Experts of a small language model: 14 layers, a softmax router.
Below are experts of layer 7 (counted from 0) of a mixture-of-experts language model. Rows are named router (the router's row for the expert), gate (a neuron's input weights, with its number), up (a neuron's input weights, with its number), down (a neuron's output weights, with its number) and show model dimensions 0-255. Each number is 500 + 40 x the weight over its row's rms, rounded and kept within 0 to 999. Numbers have three digits each.
Before each expert's rows: a language model's description of what the expert responds to. This comes from a sample of Wikipedia text that the model never trained on.

# expert 6
Mid-word name fragments. Short letter pieces inside foreign or rare names and words, such as Horký, Bełchatów, Boylston, Pasquale, Evridiki.
router:507457530448426440483479519441488486518426442517490439459513506443484497451499511476541508421538480514522478489477510494474482555525547484499465498590589495503479442506526498424487517490475512577501554484531481495473465516472446496401518458476523507534452495448493482472462499481509490514498482499477542493461480407550546546512494498444461494465489500511434453531496517480497475529478483539470510505501571575482548566482539501540565524445399425509487575448480517478522474441486508561502543544538524545528441507451563505513541561569610499493544494476463465498491523516504496503485503491521517470542516493509499500513551509569450454473503479523561457491518545518537466516446426459536531513567467487522450456591459468506422492580544492547476491586511505493476548505505410
gate0:530456490491417525501513534479536523469444495480483480407501466477500505472558551523462539501553532519538528516576506548484404544511474438481484554489536562488503482512564489480499471513507538467479442553519463526499522509518541495471450492477510527514491473481559495492530557495444434519578454516446452532490526472559490499432418525478512493513506546489502544468501479567535546444526540518464499445467523484529444430502533409500482503481570558520520441516461574458447480516508445544554578463497515536574525434492572487506523504527478502533523511516507492533491615476485442521407560507564555473465429471428480432420537469476560477479463535480478479527490536476552531497469473510466514484500574568428503449541523517555492435541440503482504460505541542499491496495486486
up0:484478525497437512535481512521528526556496538457432545463498547489441538551542487589507503408572488511525483490427475510538429536487470505558491497423515580546489522435497452502538540520484501439494556494575455470457452515551471539541536471543463489544500469422534607498501518510535538487466572528575489504509504540548454467489513461496565478494513511447564479529496468484502540473398514463492530463520509437539565526486471545566533428587488568474483496505467528462551487542498508517487518542506524478499414463570525501505536574516569526489412485458541464542512472501449532465466546594555534447504497413513443476534529520446488506490501415477458484536541493479496523454520489516487492476537464560461480580509495444528442538497561551465528509523445479495504540523523524
down0:502501463496561570527396473550510438501435541550443454438516579524561585524515438474510516560470543552438471480505488426476472453508531504477524599542466495432586440496503525467440449501509547458490509532530488443536480467470469519398514545455445549513499458503565426515462525502498529491484497566497505514492439513510498485456480509479537502474489538497530504472462565521537519472392546445540377468523512511477487497520550439431445476470500431486481504552420531486551482509468466508551521466494479497513555500452514434507584429489528487570435452487504543431515465487459508512525515458517561495557483488533510516440444489467466452515537491461497443486526511475484458525591490485460436491505455487525514534459546466446503539510501496546557509502473522552495464523441495

# expert 38
Mid-row table pipes. Pipe separators between cells inside table rows, typically after numbers or percentages in election, sports and filmography tables.
router:509485409478580497582539506515449475487473523459505570456573555461496532512428492443580486505479522486511471485530508508510513461511578541530546470516531531521598483505434482496542503524478425494481479482538437540510527476497542399424597533487503480533455479530508464456433455456500528455426598529459498536531569549485589577436498522539482469514496447513489418534506463437565490415502531509431469552504557519508454488487505466510491469589548539497523525546496522511486480440449424490526541470497513475541503461524556435490466466516510481542511523557527537495443521465460553457477585509552467480471505498477562421458506488510470569531564568453487523506528497503514478527538482481513482450483588473487524535508451540580501571447454455545515447493507442477540492463481515
gate0:519542440430451464441482506493502532516509406522576456468480525484493498530450533464490515413492440450421555530472493519503484511507429476431450528454493474562561464510538523494534531492472532413503531446453469508547538467585457533530520525429529435549547440475514557535492455456520530520445479540434498452474526383498529466538444530471520503463449560465510411516497530565527533493496542448520517521513544536492524427537567453568477457500522481447478492522481485526453474533527387511496433439445458545482483540537438470460465455504520449448407506425443503449470548477578429474413489452498450495543507524471480541441487508538486582474569438515407513509571524492447507433421458508433466580414530493521479521441486525564486505509487501495493405470497535492515506534516526
up0:412571484542455574540448471399542529435486532490475506515491546533470446563522426449550480462490520478485502563449445504529521524480514465431525451550526523515519509421536488536488437507502507523522510494580441567546482499537503551539476498467473517535515532527507486535495446518521492474484504426459502542522589489538514505500520518481512501460466489505434494499493438455541528454569485521499489502550604457547497514526477488443514516464496500434526423582502550485455466453471475507487442512562535463468456521504519480464462493453439463558484530499506424501475523495540576457496514504488445472535444502473546511466548501495456488496460436500456525406510620625500505552439505508510502497485554518479570514468512545463497498485458515526594542502546511492409601531529470
down0:590508482470497528504476505550534522518460437489482512481558495439448478508525458499544508547516513593511462462513505580507477469519509496567536512521457484604501544564524459496467509493403556491502472574489445521526574458469545498458515517560406565524506538493538533500477434541502498526531516492463546490494458485478456456487527497573513494518488487487456498507515458549485494515443459506475585476483507464461509469562502537489509483477502468495452551529553542447454523459556521457559504439498474540548531490422545462541489449567477554505455473540597562508508435510522565528527578560533496519452492497424515486463458515466508440481460466495466515531473492482441403455434567474548544489509467493523496546538526504523492430532527526564502538502433520477527456470469475

# expert 35
Numbers and digits. Numbers and digit pieces in table cells, ISBNs, years and life-date ranges, e.g. 1994, –19, 978-037-3, blank cells.
router:483572520438468498496494480473537502524575532488521503498458473510436546549449536532461554509520477502481442556457540565511510452495484384491529531503480487519465499483549448463548558445492568574505429449531521474556480515482512486544537492416483541472476503514544555578523463515508475467524451506507489577488492456446547485450461563461469480510558480518467546526493460452526442430553567564470533443491509462565522548578507492549490451522436523489548466486534507465436522504492516399503469515436492455479510497569587530455487435535496490511505515505423406508490496519473496556479457375486473454491552533503542515499451487507490518476466560541499524437508516502504487559454488451456509418519485508479468467494478553495483520506494550439474529493574482487471467500481545
gate0:428494498446477478535429489409487510512484459501500475511545509492506513454455541510497472512500531478502539473552618529544453489506470559547517469541499452498492471511418527507510542507591563438455464483506451531512543486496489538520543521464500497486548525509482516489576500457510474505575475504522472501449518491423415434449505520471479540468457544556583481483452449498511532520489508459513460547499539458427468580476522478545507519487480446565497506560460535558473550529461520435540489456566483478479471519499438549546501586448508497499555449482524507477519516544563543544459519556521476494554514490458501452477509600531538513561524537515506505513459460523431516443514426518528413449463508623499508480476551534505556553559460484551573506557504550442566538448543461
up0:463470517495433509424469468506564411531543558576487539482472516577473499548524521463489509466530532550442496475467559487550526502494527517557584561440532458483516505563492568524465449502484521534516494559475518558584452515507509508507531531450570537518426469515542560495572525452527519505504531501500433585448534460439538500471504478409555431464499497477477514487548478465558502543459486445555571493472583524448479494405521472584582496438561493442461524584473468441507530501496479435504441502499494514516433531477502539525518463430557423577548478491553502447452510548463498581525470482501513521517501527490469515491464455421479501481436517483462481509475516560531470570483481487534492545529452552493492496430518472458448509517443524539534481415543482466539443511524455
down0:453484520537504496546561480510489514519534478509470484545542562477531564466462474419551551486507568514529529523511534572493497525544463470522482490437457522479472444519438469478529436464442494507479486500510573490562515490569537508419421416404546504433516481459515472495547534507495513522506489544469528479522468506491570486486501501561467513440508513574514525526536526473500553463501478560426454481432482458599526514524503574538555505513412492506523480489508461435464544574483503498527550451514494545493476490521473456478514523508538502530536512501528536485522528530600494477491513532487509482468419484499537491475517507492557512543484508519531530489540512466529564430501490445472496383467522484447444500538463451499493495467479468578475473536500463604471566557494505

# expert 44
Foreign name endings. Word-final pieces of non-English personal surnames and given names, such as -ović, -iya, -aki, Mehmed-i, Basavar-a-ju.
router:579478538453511445469489449486521498481495472533559477451479480464508508461506492441541517463554500501498431541449478511512488494470608531482522472532557557523464565545536483514493436463460510522560523457503430558456499521485509468451537467511501555506488538527439436435522483533479488543513508558590541526482473527492479563619496443472526433518474557530419448508516582471523504503470500514489482485462532549475473529436480484449471461513535528526442535499549547501523510455409476505477514509545521532496443536404554469505489574462467489473489491506548517427516485502520426574422506542480475501483494426458517433488522485443487501512567499447530512431476553485496507535442460462475548489521478539507471487553494498546460447490511470589497508463545497522458510533464409
gate0:515533536498496499442491573503460450486430511554576503519474519530504456481534480486558521502532499520549495463585445483504542452524565568544560469469583537473531466553467484487507545425546529462563508539552432501523488486483498442513512536497472442508531548497504525529502507580485467480466521502476522498554535511455511520531461509549450511489538508558471545499480516506521505548457503563546501503456445413472449526547506457479494498464457511531490510516494548526413550549501598478444481517572534589501405524484569469503520503565517495535485457486520467497529492544503539494529550457465521514542490468513460541496477422430463552674477547581528442526509527502537527578500582512522470510486433526554436511485464473569465553466526458454534453597486512445489474491516517
up0:566474549508560528496448488494495516437572487590397559465402448505479457443476540478515499553573538451428502473501480550539452516421512512472520467497504498519520540460516501530505467479514484547514527553498530462513485448492548417510500460489513505567484556532499466436505575531530515484522484510507486435537504477521486461489496499483502447513539505485556524450481527502566449423604520505448443455580492622487519494505464477522497534497493529513504444532432467521525432516579521461494424449515510489495592506517472525488581544568504487484454474464475463525517467482474433485480431502417484484475523458413478415467420456475551456483516434487555500488479543575430593490502518492446486421525502439534514456387447535504511410469470454482525475461458532506456505542540581
down0:490449471543570397528483467445464583471501481553512504481494484567439483508488431502569480549499518462463494487517515487536488441572450489527537547543532503534503469522523505457455515560563555489572542442533450534559422486494546531438504475450535508601516513482516473470522496528505517473436520525492496507469473507447470503503450551478545540492546495505498540490431472501502547478544476554554496454517506545499503582525543490480498558514475489434453566536496539468441418480530516436568511448506449476456544538472541425541481532561414506513524523559440428504480578457481414521534455500466459459511438537487506501454453411494525486438512442519520461467541497464458573481541515448504455501461556472505509503453487507521438483462524474527522516494522535444401577557504535

# expert 0
Copulas and auxiliaries. Forms of be and have (was, is, were, been, had), plus as and also, after a subject or relative which.
router:534455492499542494485467484463465457494522504493461538541504448462476444524452543543531476503524556503505510500513535444504459502527467491506523470455535498549439521492428504482508513495552467499472515492471501458542540523471519445558454472514473543487479551496502527442484443493527518476531447548434498521546483507493555435458497459463408494480569473491567490348485476549533486588575477556578546532418525460513478467453522479498531529591542418505479477496459534537541438538467474527506547513522460455473458479423502451519498509549415473474491450481479556557507510516573571501526489519445538507447527465514528506512546506475537430474465504574426493453543444529546511504474546480492498515390464526500517519587515540485595553509502436512493530494477481484463575440478566
gate0:471550506489537487493542477542569561518512503541588491510489551481475563447539485497479495531506512498539506459623513510499570521467446481578554481509473444523548447502449447491476431460567413560549497497428488500472578468511485485475531434528507479499515580515539469513526499527483545467526529476509531504568479458554544574500524477474473508488463486506526459538426454506465505393448468525522463541479418558495495525543534466461540462506491495533483454460582522496582491526490491486520586538578368467487466574495449496492492453487504503546501460496477485513485506513503503523570536551475512525470552516381435490475538503499459470509441442501468537510452510555517493486478455525545511468518472500471451528560445480510495467448461479532475474479506522503448498455444525
up0:422490491512494500468526501452553456476512475519560590443450459522565526479484513515488466459515500500516510483543506525503471463487492504520501486421487507501540507528466484451531509510434470557548441520523510425510511449457461594468587575488501480482507500491437571416501461498481598417534425478517429552476489456489495295496495591460489495478462508463524461546498501460530465587520561495556506436488502475524568525544508482523437513498461526451429536485500511531500482554523452530469580555486484447492504502463467448614494463400498475461514511461489564453481513496538492546521463469514548479502491500470544448503593448533525480485585506476438522503545529531492464528461478486490448528450531463453468472477498486538451473444563575569535477480495483531498501428511436
down0:527489509496462565556508464423572454517462473537513531521507532510502515493431480512490517468470553573480546490496497493600501498489596475456495504558465529481441475499522462611534480540553472463420511530496488510478503502519499463485445514545462466511522533436517463577433467504513487513387487476450526513549525445539494529533479486476525453535451502484439522466519440502447507461515446529511516485500515537504488555483412499556413507492423469431476592493493482530527480537451536573545492463535539542455515494536447515518530513420488572454500558563501495484501472493551481423460497575462514510530523468493491521608520551489532528450468480527459614536516463449517472549547430489468558464534440563543485453511514464555526513509481441555554550557457448566540467403487575

# expert 10
Infobox and table markup. Table pipes, section-heading equals signs and infobox field values in structured Wikipedia layouts, e.g. ==Honours==, Chordata, Laps: 117.
router:473515459452527445553596443510472473485542475535457497545540503505458483542504490536530543520540480511501514555562553547462545518571524514522454544499435562503502453472562493487508521459483493465477513463507514508497453519467516492504466473443519549548529516465445503471482478501499454548516489503483424569564482467456596606486505476542498493533460472472501524517469538565516433406488463547409557406467502525480474501554503572546521512483510480423509523562578493549556510423529537496520580576512453497484457501394565478463480495456418484502471465526529579555483420512463557474480540443516524467532425488451443479447568527501433437508458501506483552491471437492528539562519579519500488523422555521504434510501475469487462506517503497463434508514551542497526511507470502
gate0:465469461493474458559487454493532520507499515362502477495530507527413504468444427495567502551519427506460467418454457512510505463476578488491499506543453511455522440595466489509521595506486573436447504516502540462463496430499468481566459492539445471428484475460532500486586559495457510454462461514543553497459605423560506473537543522464564497495516468472502532531483458541521472523536488488541482538492540576448512445474461476544550545462514483525526474499513517463479425449488599456493544554477425548461494512502500499494534493514407523514476464520458473482388463492479471541529549475505531542485469530460473481524471467486468423537517395390521562509483485516499473534523438447532493518480446497556443545471586449522461459479542507533506393457584469475533552510464476
up0:474563468479479509464499483512488459510474564536447491459506458496467543571548449515493538533517499549512439491517525514546568551536495527500530557433547537525509518467466444523557557516473539502527466490588407504553494618532504559538490472497523570467502492516546458540435562558528524573460487558469510500537521482486500578503465473510582476546489544484515468552514483482463540425564530495574557531503459452481502482424536509541469513439521470481487519558568463499427558517531565476452507513487517543470486487515551526460568501454585508464498497534528478481455550502548567492510530513401526516514576500480454454489508532488506598526460493499555503526501533476478495531438497500488535450476460446483481572566486489482549499454488468502450473475551518575431540508425508
down0:490461502567554447453550530555479556459532522485525498480473558510498544460512498555525527491536530462422515526467486493423529474538505496468521546541487553501480475554444472406468483498494541379466517544457461521487546495503504375477485436565425559484545506434543499508526484455462487520522515522454525493370478365523531463482550493590491510571471477520483423524469451506460467484506483500535458506481521514506461489503483395499535562492456509489470525515534512545432496469531520531496514489469451426459495475526495471483546472495454461493545523460535470530501475560525518445460530499464499529436525482474532509516456516543498469481467498486509463507469580498466484504549478474453536519528535519509480490468517439566491555493552530539434559447399452513470435525489457

# expert 29
Line breaks and cells. Line breaks and pipe cell dividers in lists, route junction tables and infobox-like records, e.g. after Lamont, Killingly Pond, Oglethorpe.
router:514500483471476534505496412468449540512507412533433521460504550477497512469441498488476493474528457440486518498495511487489603479485510518524457459535457554439561481471521424513516513446479518496496483505535456511496519440547510478498538559511472545549525519554522481460452469486479554580515532574428513482506486514480495451564486553505566533538464480520488493452534496510498481480485576566463490517498498532493466529505545529549570539508478464510483547526566535556546544468461513529567478446508421483519445526540514480489522576507544519497507471473510534488462504518488561466416526520562499438505490515490491417540571533511480528438523500475498474453486507569527495463542498489548451469486513521432465544457525520511503545556448471455473543516490501499540511554467508
gate0:453505485473534509560491530434531449483524515566516532459443534471415531444529440562507527561389497466501489470511509448466484512453517532559493526511491475413516478399467485423484532523551563468449542513484423467466521453509520495556496485419448532504571530444476474539504529494489495455630509386515446502402511477503455550474486476520437491499490478528527493478499426424399456548487459450499492521522476574519548493401537507495550457531545536472599519570463480539476466490451506500471435522497518519459544530496479540504499555494392514521520489437542528489480471528556590512462537530589546603508471503542529462537459422546503471479465525497444529455560430497453499517582469490495455473528604469458529475551507549475448506498518494549504471522468462490532525524435462
up0:480444446480548514481515542563573450575579413507464478460495529515406619516522517413569465543436518500538489467499492590552555485587396545504441485558499557513530525461508435498458511571547496511512490536452467519491558529494468484440523544536461544541499495503499486464462450479406572498501452595551519491465474433475515442555468478510521469481457494556468486433464582520539483465459527532474447508468457484440576497478487504556489509517504450600538466529614519448457491500531474487544515513523476527513484477548512463484454490514454484437486507448473528478505499493491481482562466520494590505456468535527546496527535490479500476493445453495462499566467474462550530563474539499432521561468488486450536524470501528489535409496492501510460529547455462586446506494489496
down0:531582541488502522513473475518491564585500486497566472537460390459507524506565437468497547517465536483450517455503495484565592505501504489465440545554514558504669467540470526456536491475510593515517547534534460442502513540500493522573449506478471537496518564552486467396517463546592458501496520572497491586491486509460558447522576507465523486522495370508549547519544435453469456457510501519461445522528513540442514501503517528542457481492493551442417474476508503508558506518556534597470487546535499499461508471458555546570553468487468463424533534507421514522466488527539419534536505496510490517461495505498503488547492547563509393456486560492520535528487520479511479503542456507550497443536532482438423492458467525513454414474526564480475489477480563588457583497466479

# expert 36
Sentence ends and headings. Sentence-final periods and the line breaks after them, plus == heading markers and title equals signs in wiki markup.
router:492537446411518466565490404524553491517490519500481605488532565500557477477432485445388484453568455531502508466521548526493533462566509487451503466493466452548498496408510464537489430496540498529577506511468470464504473529524507521602486519518500455499540481418424531478503521482496519509481587485494506501388516475551482561491513504515477473539555487532532499505486467475405464506497495560500516451476523525532501574500545484477484509533512522437493465482436488502521501430477497450509487468527436514540443573440456474483469518468432465488505502490538539506441522579511518450476503575571487507544479483543531481524486443467486534507495450468542449445549482534532543454490542478502448476421470486520412571479563480523541519486434454440522543432421523569459451516502476
gate0:548510495456483494527514551573551537542467484500598524519513530475501532485468567590471564469499537521418448524519493496449513473460544476461543447533525482475532488543478497476526521495493467505496525565516484508564430454536421468476475545526492557486554527511506447564413574462519483597499479586466476560524465478549510511532521526503499579529459544487506470533542456517480499435522459513491493532493442461544463532555417533470496536439495471482478582461482497538544540499426508588462566599505518529518556461524520485427451542540543542569462521448524524472453509511473548476527427495494498538484509509482524532498489520469510432532488495501467448489481574524536495535492579552478524447559472496496465478506549548492475517573588501502440519523552511435488502570553499
up0:449433487416523471554534502510535510483503436470536531492495504429439502508578569451519556454496516538464489541492409524539500498557422533510548517532458526498516522442521518574528463472525510470441493507532542516509436493501491525537521481504515559550503461477433496510544563523498420491488491468539562499490409438529502481551483535462503555523466552503549489480475481457489582444498470512525518525547533486566444483513584549480411464497448456417507517444428557499445554509483471553505514505433501455433445531501484490505498457470500513519395490488501521534545516566401495538457499502483423458547561477427522543479476429552484505493553477485489507469465440459552425488550505500470534479454499548476506474490524454477490512540502455494420489458500495528484493613505488
down0:531492542502541461501533421479469522483508530499566553518500491484454513518453430450486472535506490520462543529491481480506542486519507545509554452505544491447442535473541468454535512477484531454477489524513485543519474487506467603465499498459525465507493502578504406535463488461459424473505484550534572532532413423464534555506476523465490523486514505481608483485496533491403575537458439511550459431503459567510432513530523489476544509448547504464504516555464559477454471406438436449483535547408482488487464545465446476531508508505544504483461439501482557466432514531430505500491521453522451490497530556486533506503502454540448519510493472469492483482521436531494470530515519523503500470592562542539499529479413483492457504535435488443470504513510461511528459518558470

# expert 27
Main verbs in narrative. Past-tense and main verbs after subjects or auxiliaries in biographical prose, such as had, played, wrote, received, voted, joined.
router:544482500480532457513493467520450386511487433570492547497481470463474498492498475551536530542559465438479571500482525505479488498497526513490533519477474509550493529555439574503460506508498526497477484450497543514526505486525461441470465495503465518465559501508515578456491429505510546620448553572520472495544484508529515470534505476495492515449516477520511559464470381445529502549502498442530486594513455518492465498443527476457481444523531498508444444521481504544528533458519552614504580516526530469418517449504460470532524459559557426518512505517466556540556500471554535479521447498451521558488466535520465504523463488468500413486449472555478470495509523473489468497483531545456549476455496578529543513531529480519507530451552489479529600518502594500451531464430524
gate0:544422584529468498499483547540490547558500545498496598496484539419452467550488442500532513482556542539519558494550549468542524474533541512498491453450539521549470478469556521486489562463422468498532536537502568504517506549501485464560493455567535510537501490562522493487559524533560517525473519490536481469521507490460497494541532530418549543517531528592572574408562481406528470473466466483503547533528470563475495465512468500424536492490496478554447566530490447477447499544516446506485491660439469490466499473494482542460522553409464537492549513452479461523399528519542468516440453472484499458504453451504495523431462529527549481488437532504527459532492436514548454539462571566518491514518467460547495528548510492493416449543495502505495492466450504492481558486516500
up0:529483547480481535492517495534495533575530490490529463502449508498533469471464541512500558505442544555505459500570534519466502476525451568502525499488521520516486479511544536524542498507546505478549543512560480409502508479528422432563478521454551476507493521528481515492543465515489447504434582439577434477547560511538467525539506497427534481563516536520546505481554446472483469480453453486467457502557507418456489582447536444521470436437470485557555539461522516545473513477506543498544453559533510565491513485497531574502497543457481529552507531445536531555508571487561493494535492510508492478485561482473573528491519480535459491420585534557554513525558497497543500571479477500472460490553555487526471507555563523479503493448493507434453477471544449532531458534586562
down0:432476459454444463478479469455422492535462487505515490464445504457493525496529452573459490567491526529524521519501525496487475472532547538468509487565507412545486512510466497481518543529519522500401515496519576530499430546486461492431532473497550510586543458444568600476536542470549458486527451524518610473544514539434541508533598528543492455531516459463536546488458507504561434482469493489521446512438544511471477532521549506531583506548547500486483524461522504485459567540476423512429537523531527533572499525548523474493538487506440511521441514431551439545514547494499534593514503503594545436477480519535565508456428423368510511498534478450498466473533565468588499516606520593509490499506439528539456528519508531478412498449504523558495509500505456550504523530493489

# expert 31
Line breaks after headings. Newlines after section headings, list items and table rows, plus sports and census heading words such as season, Premier, census.
router:548493484521490526479538577485570579576529546508533448495517549488407512492518530469526464551512428481451497499543490431537529478537472540527430469470425494507504472493559519478424450523519533502478477544460495472515551574483539487527529543539461443503548487480524505524499492493581555478581568456547515468469427547530494440514490423557549552559511585454499515521435529491489503450540482475504471463454491528542516478488510477492518479545525466509437501560486491449510553548495509493437418482505510470561491493495450541487433532551411467494444563473472454504556468533500455517446456479475438576523481516590539563504495535505479499587496478476568519482582489450477517433595492544440502495489576507447560527511471513534521507512438590440489489493489503539523596580508532
gate0:537481557460449516540525475543473551457491503486569502522531473491511498506494538547550456475454500502529515502454458491480540497463488518507531427516493509501490467456534485498483460548563520457429477593516516524468447533507507516532482545420546499547575404456512487452472466480556512526483479494523464544475533542531553540496552513488511458442529492533525482566502552461509462542529541460479516502538433513507498472522534514491451416465495563506514528554501538480508457474463492526502460486497484532455489464473463467472500517436385452475527451553480495542479460450473480551494526542481483474499487475435475494489525512471457503468492478488490492473466495466519429574513512601474470586545550536521549492494478515459431519518500536531516489425543489441497494519489459
up0:478487494458483523505500506580481546530463535466489610478497513431412501495467521460494453487475435565497509478568511560450587522478531385546501477480422441469542506500463516471556508493448483502445518524516495530496553418541530435443522545495544525514531526472475486448459505508523487430425509501516448442507466455503502513466483551516522539484514531454509512499438457474477523465459464492497526452502537453547451528530572560512476541558450554468516442489550508489478488581542568495529357469480426575504531385533487528488391490458503517571509430561453485561501512564487498489556519453511443466514543446447524474539456457444455463501531464548516531453452516454525552510532507482490537530525553517546515474462620492559503475546559540524530509475519506493480496468512572
down0:489487547513404577448447525492539491457472432449494545501492480492565446506476492519533472495455562508451543466507562457476498449532526512513483485464511491486509468478517519597491458519486583524468501522498508536443560443480498519484457492502443425466473486503508567503471436522485473494515559521461463456538473503475589499509520473440448408488453444456478528473510408545484492511519500498554464491562488461457486576484531552519433441556475564428505411495485578504429504547521547539498582466492507549514525521506553457561437474462540496540495446503564436530509448505493469524447535536511517496465538525496444542521507481470545422512465526512532494490512512456508454592481607513410528452460451484506488534541487504541497426448492506478492540518530551514450565460547492

# expert 55
Numeric table cells. Small numbers, vote figures and column headers inside pipe tables of results and rosters, such as 0, 2, %, #, Votes, FW.
router:549554394449569550482487555485512484471547579493461516543403498470441479570492494495488441548559473562540508521431511514497498580503539516490489558483513509572476576511511540578490473515513461521478491500488437476541493502487481546461521473440569465489443464512514551512458474505433480448466492498484507588555477517428580530458458523406456525509558533530494459570502562540462562470455487541484494487501513470428539523538474477515470490480549446529531471462553511596499541546538468541469474534533492508426487489545495494497469503522527516517524508577454413505545482553553515498557522471459478482469491485543521440447454490499538566483371518525499563509499470550510393477466503496506595498537520462518427510519533471474525445548576454449503527415428511523492532504500531
gate0:478487463519517543504511544479508533487524503475506488513495588493497454489458493477498422575519464555578555468457543496495557519495463462486548451531506443494461458522562445521494541462516547534535525468487591496485528514493511495511549497487512522486501551502540537498405498529448519522497554511505474525503486579489517465437467460470412499481515573542514470499454559531423512505578490479564528538529581446548544528492472547502546481460565474485543538485522498493461520528469460515549480454494583554528465497519466573461511586482528479525568537463580444495546562646534499388411498441526496536479461547529454542493531469461557540529510512489440484524524424514475500502462505556521487487520460497467478491481551509506490557426496561525549525479460445538476640485486481
up0:487491542469560490415502524508495448460528516513479492491545540436467499545467504436471533529475506493409423432595504495463447466508519448528483511514484480476497509569525480477562549544522478532544510540585509536472442525452483398457507547449540469491513466541457556454488445495489455503458492528440449564455522537564476542480476490525514504557435448484450494495492440507492490469477526483511578526493477435459499471452518519571485473514478512429549432470535498564496522523498521509448532520515418420507559516459495486484479505503518585512438517528483520552501506453518468464494556464470557544559483496509550478456507402512580577476506549466483433481444440519472554484473504538446487527505482503479488490491542425452436487546429520453454461447490518480584417498486539
down0:570441490508472583525574469487569474573500549528527502552500488526555494487495500525444543503459482555484470495540469493449494517424530521565492517561404534485452476484523557528516535528493506452573514488545517508498490473529522504454496501512524523496622489463494584503489534460574469582498422504411529465500478527549432483534491566506439481491480534572574553414481565488448501520538505522542583467510485468518480479481507472531493561568446498436471489495544517484582457396455537500454548476493466485503513448447442458512460551419504521473491532571518405524513501428522484516478458500493555542489406547541524517492484545467514468510576489443529489506441508528494495449543462482561484414446581457479482522554577510480518568485492461477378483443486459560525618486448550

# expert 58
Verb stems and adverbs. Verb stems before -ed/-ing and adverbs in narrative prose, e.g. object-ed, reason-ed, moved, returned, such, further, according.
router:501542511500567504499427490564506489479531474476458533468449431456474457473484517492523468573564457499510565506517523550520533540499546504463440519525525458522454550470484541494458516524487545548462457538515431540478537508540410492554454471568490506589518501503544504505524472529491501551527487555537515409558456538475493463483569443498467555441483463527517604443515442486525501551476481498522474492493517488400503542453498488504393542498517495545531482479406439545528466463526537565438499465543518500409498506404506459481517553529498547438448494473531512525480536494552474538494468506509570454484491438470514453498485528500533448478401506545506540470470489458535475465459451546516459527433483427533486474658487530448528506493550508530428475543485590471488508512446480
gate0:535508521466505485444512513524510426536539489503491533468501450498470461540525500518510463526470483551493509539570508437570606473481407506460545527507504494494525515448484460475562548499518494469457512522507546481499478471519504526462561560533473460472494572524502478370514469522412517618510483496560574471540503545494480505542508429431544527543544529594445474503462406547513502461526543523520418490533480492545565459558551486498532491494533502490517527497500545502532482459544491535457521515560526492468539498518524501521607521534519614477515491475535503479438568454470486515529508426467500484505489515582505525507532478457488428431535513495451495475553508509432520480521479536493356553467515524500516519496455525515512467425450459500515472519487493471530446458473502
up0:422473490458490449516487506492508450583488542504509384478495456562531514491560504564509482549476515486529510527522508477545486531554478570474517564482529446496476545471576466430453469490448536469530458496549441470506472511510485485530489447489433527450508508551445429497483516556507525450500520479490490456446375500426520482396531549468541430461537508510533488533435467476556560450506491484522475525488572412424499502545538525434443552458546484463555567558545481488555472516548466480509472481507549515553454506521538535531523447517466502532540497482431449478545463559469493464503541530561475485485517500422561524500508478505484482537534543512489475529488487525482539549423560511569536543568451427521533536496548540476459508475521479484535529524561474551523461500525477
down0:501435560471581550441534447481494453456552503516460515501522543454477421499484525437528576509550504501588537512496482534490506489479489563527460498560522460525481507517494518407464539541571512414499562527514490536507550461440455534496476493465471437534464531491552499442500514433550551566499531479509441469525470540438506433497487473419440516461555405528530512493431481456523508519532500504479454524510469511419457415510495444505569498507428453557506532469499472559512492456498512447458448499490431514452451482541551462451522518554546503482552462541522518523471483491504592537470553379502523505421538506583554487465474471525461506459519551490505503423491523530474542451489491503542485514570526520467534442508479529495554550472534475451483512518462513543516539522466470

# expert 39
Quantities and numbers. Numbers, years and amount words like million, billion, 0,000 and number-related spaces, plus some articles and prefixes like non, pre.
router:489497481573489533478461533446577506484508578514521525475476478479511489518554525496425487545491533524506530544555542500478467500544532509470526527479492498481445533506512568537541491554497440497536463458533482499509525513508466507458516530519484540485542460501543520528508418467461450487517516530510460491555451485483521519495565477537506573531440537482525492442480491532571521474532499450542522492517475462488503503540497541455520507526476458475464518555444496457479468432491524501491549493408459456511504523474474461556522545439514487514497464552479503526474515438500534530459524433448508511519519531511543556475485481455492550501456518541405442552437576446523486466503549442543441537521512540507489442431596486447491550607484489491495499423563572387472453449576484
gate0:571529477416531518594490495572532485518486503467469480412477464460541561440510489576498475465491440522535506500504525463393497530480438520453492490499490522505466499425525559569526489575484525468484473485445476537491551539503600544533494473481473521543538553427542468516485517553490532427509487514511475507444525503579561485456466508513516495433527554550515504516442599486534502508549514569424454493532437524477564498484490471528481492532409582567516521498548495495521492482496503599472497436474437485473559474541450422504460500477502515505475555488447508499525457514526410514502439480518603568537614418529476506565529488465516490515503512528573551527441452508531471517509456482511551541462467467546515548512515549490501462507510537579520436471518517471461400531527429
up0:514446536535499532470535476482479496508507492438523500524560595427528566579479568495536532567461518504524526521475556525524388544521534509489465495508498518454513492471511455471547481440527495564520579557532481521482485518482529432454560498414523467487539503538471509438530476413471543473600508517477541509535507554468462477529461517516591563542462473427515526443477541584490547520522504490560588564491524573564472467471507591488452453590567521421485524467503512559516454585509463448478498534494475555488531510531485469483492534494497525508452558487498513560483466461558594429471465532440523544485497534510578454510550468478515519467478444562472537507476507500475547486461481512502519493512525540503487506504511538519517510497520533527556506499452494510503530578528494
down0:490509557516540509491543530489512488489505480552481513467466539553490594481483570498490577496517550487540540523428496493452497493531508492506449447438397486466492423495562517447525534481453550487495485526529533488422476488468416460452542600438478520498572557537450527446545589500569527428542504461514487445514509563467633537526477534560553484484503537496459509590475456546516497526563492474475477471543533473490480505497438530542499514439535522445509464523532459467575490596493545513493552464517447389530483560509542509500439445494484533496566462501522480474532498479548478482499469423495451481489484474504529521522466532526519501516504592543503517511439474490487502589462496545498487481500466498522486473528534530487476509451434464514525565462511496498525552527449514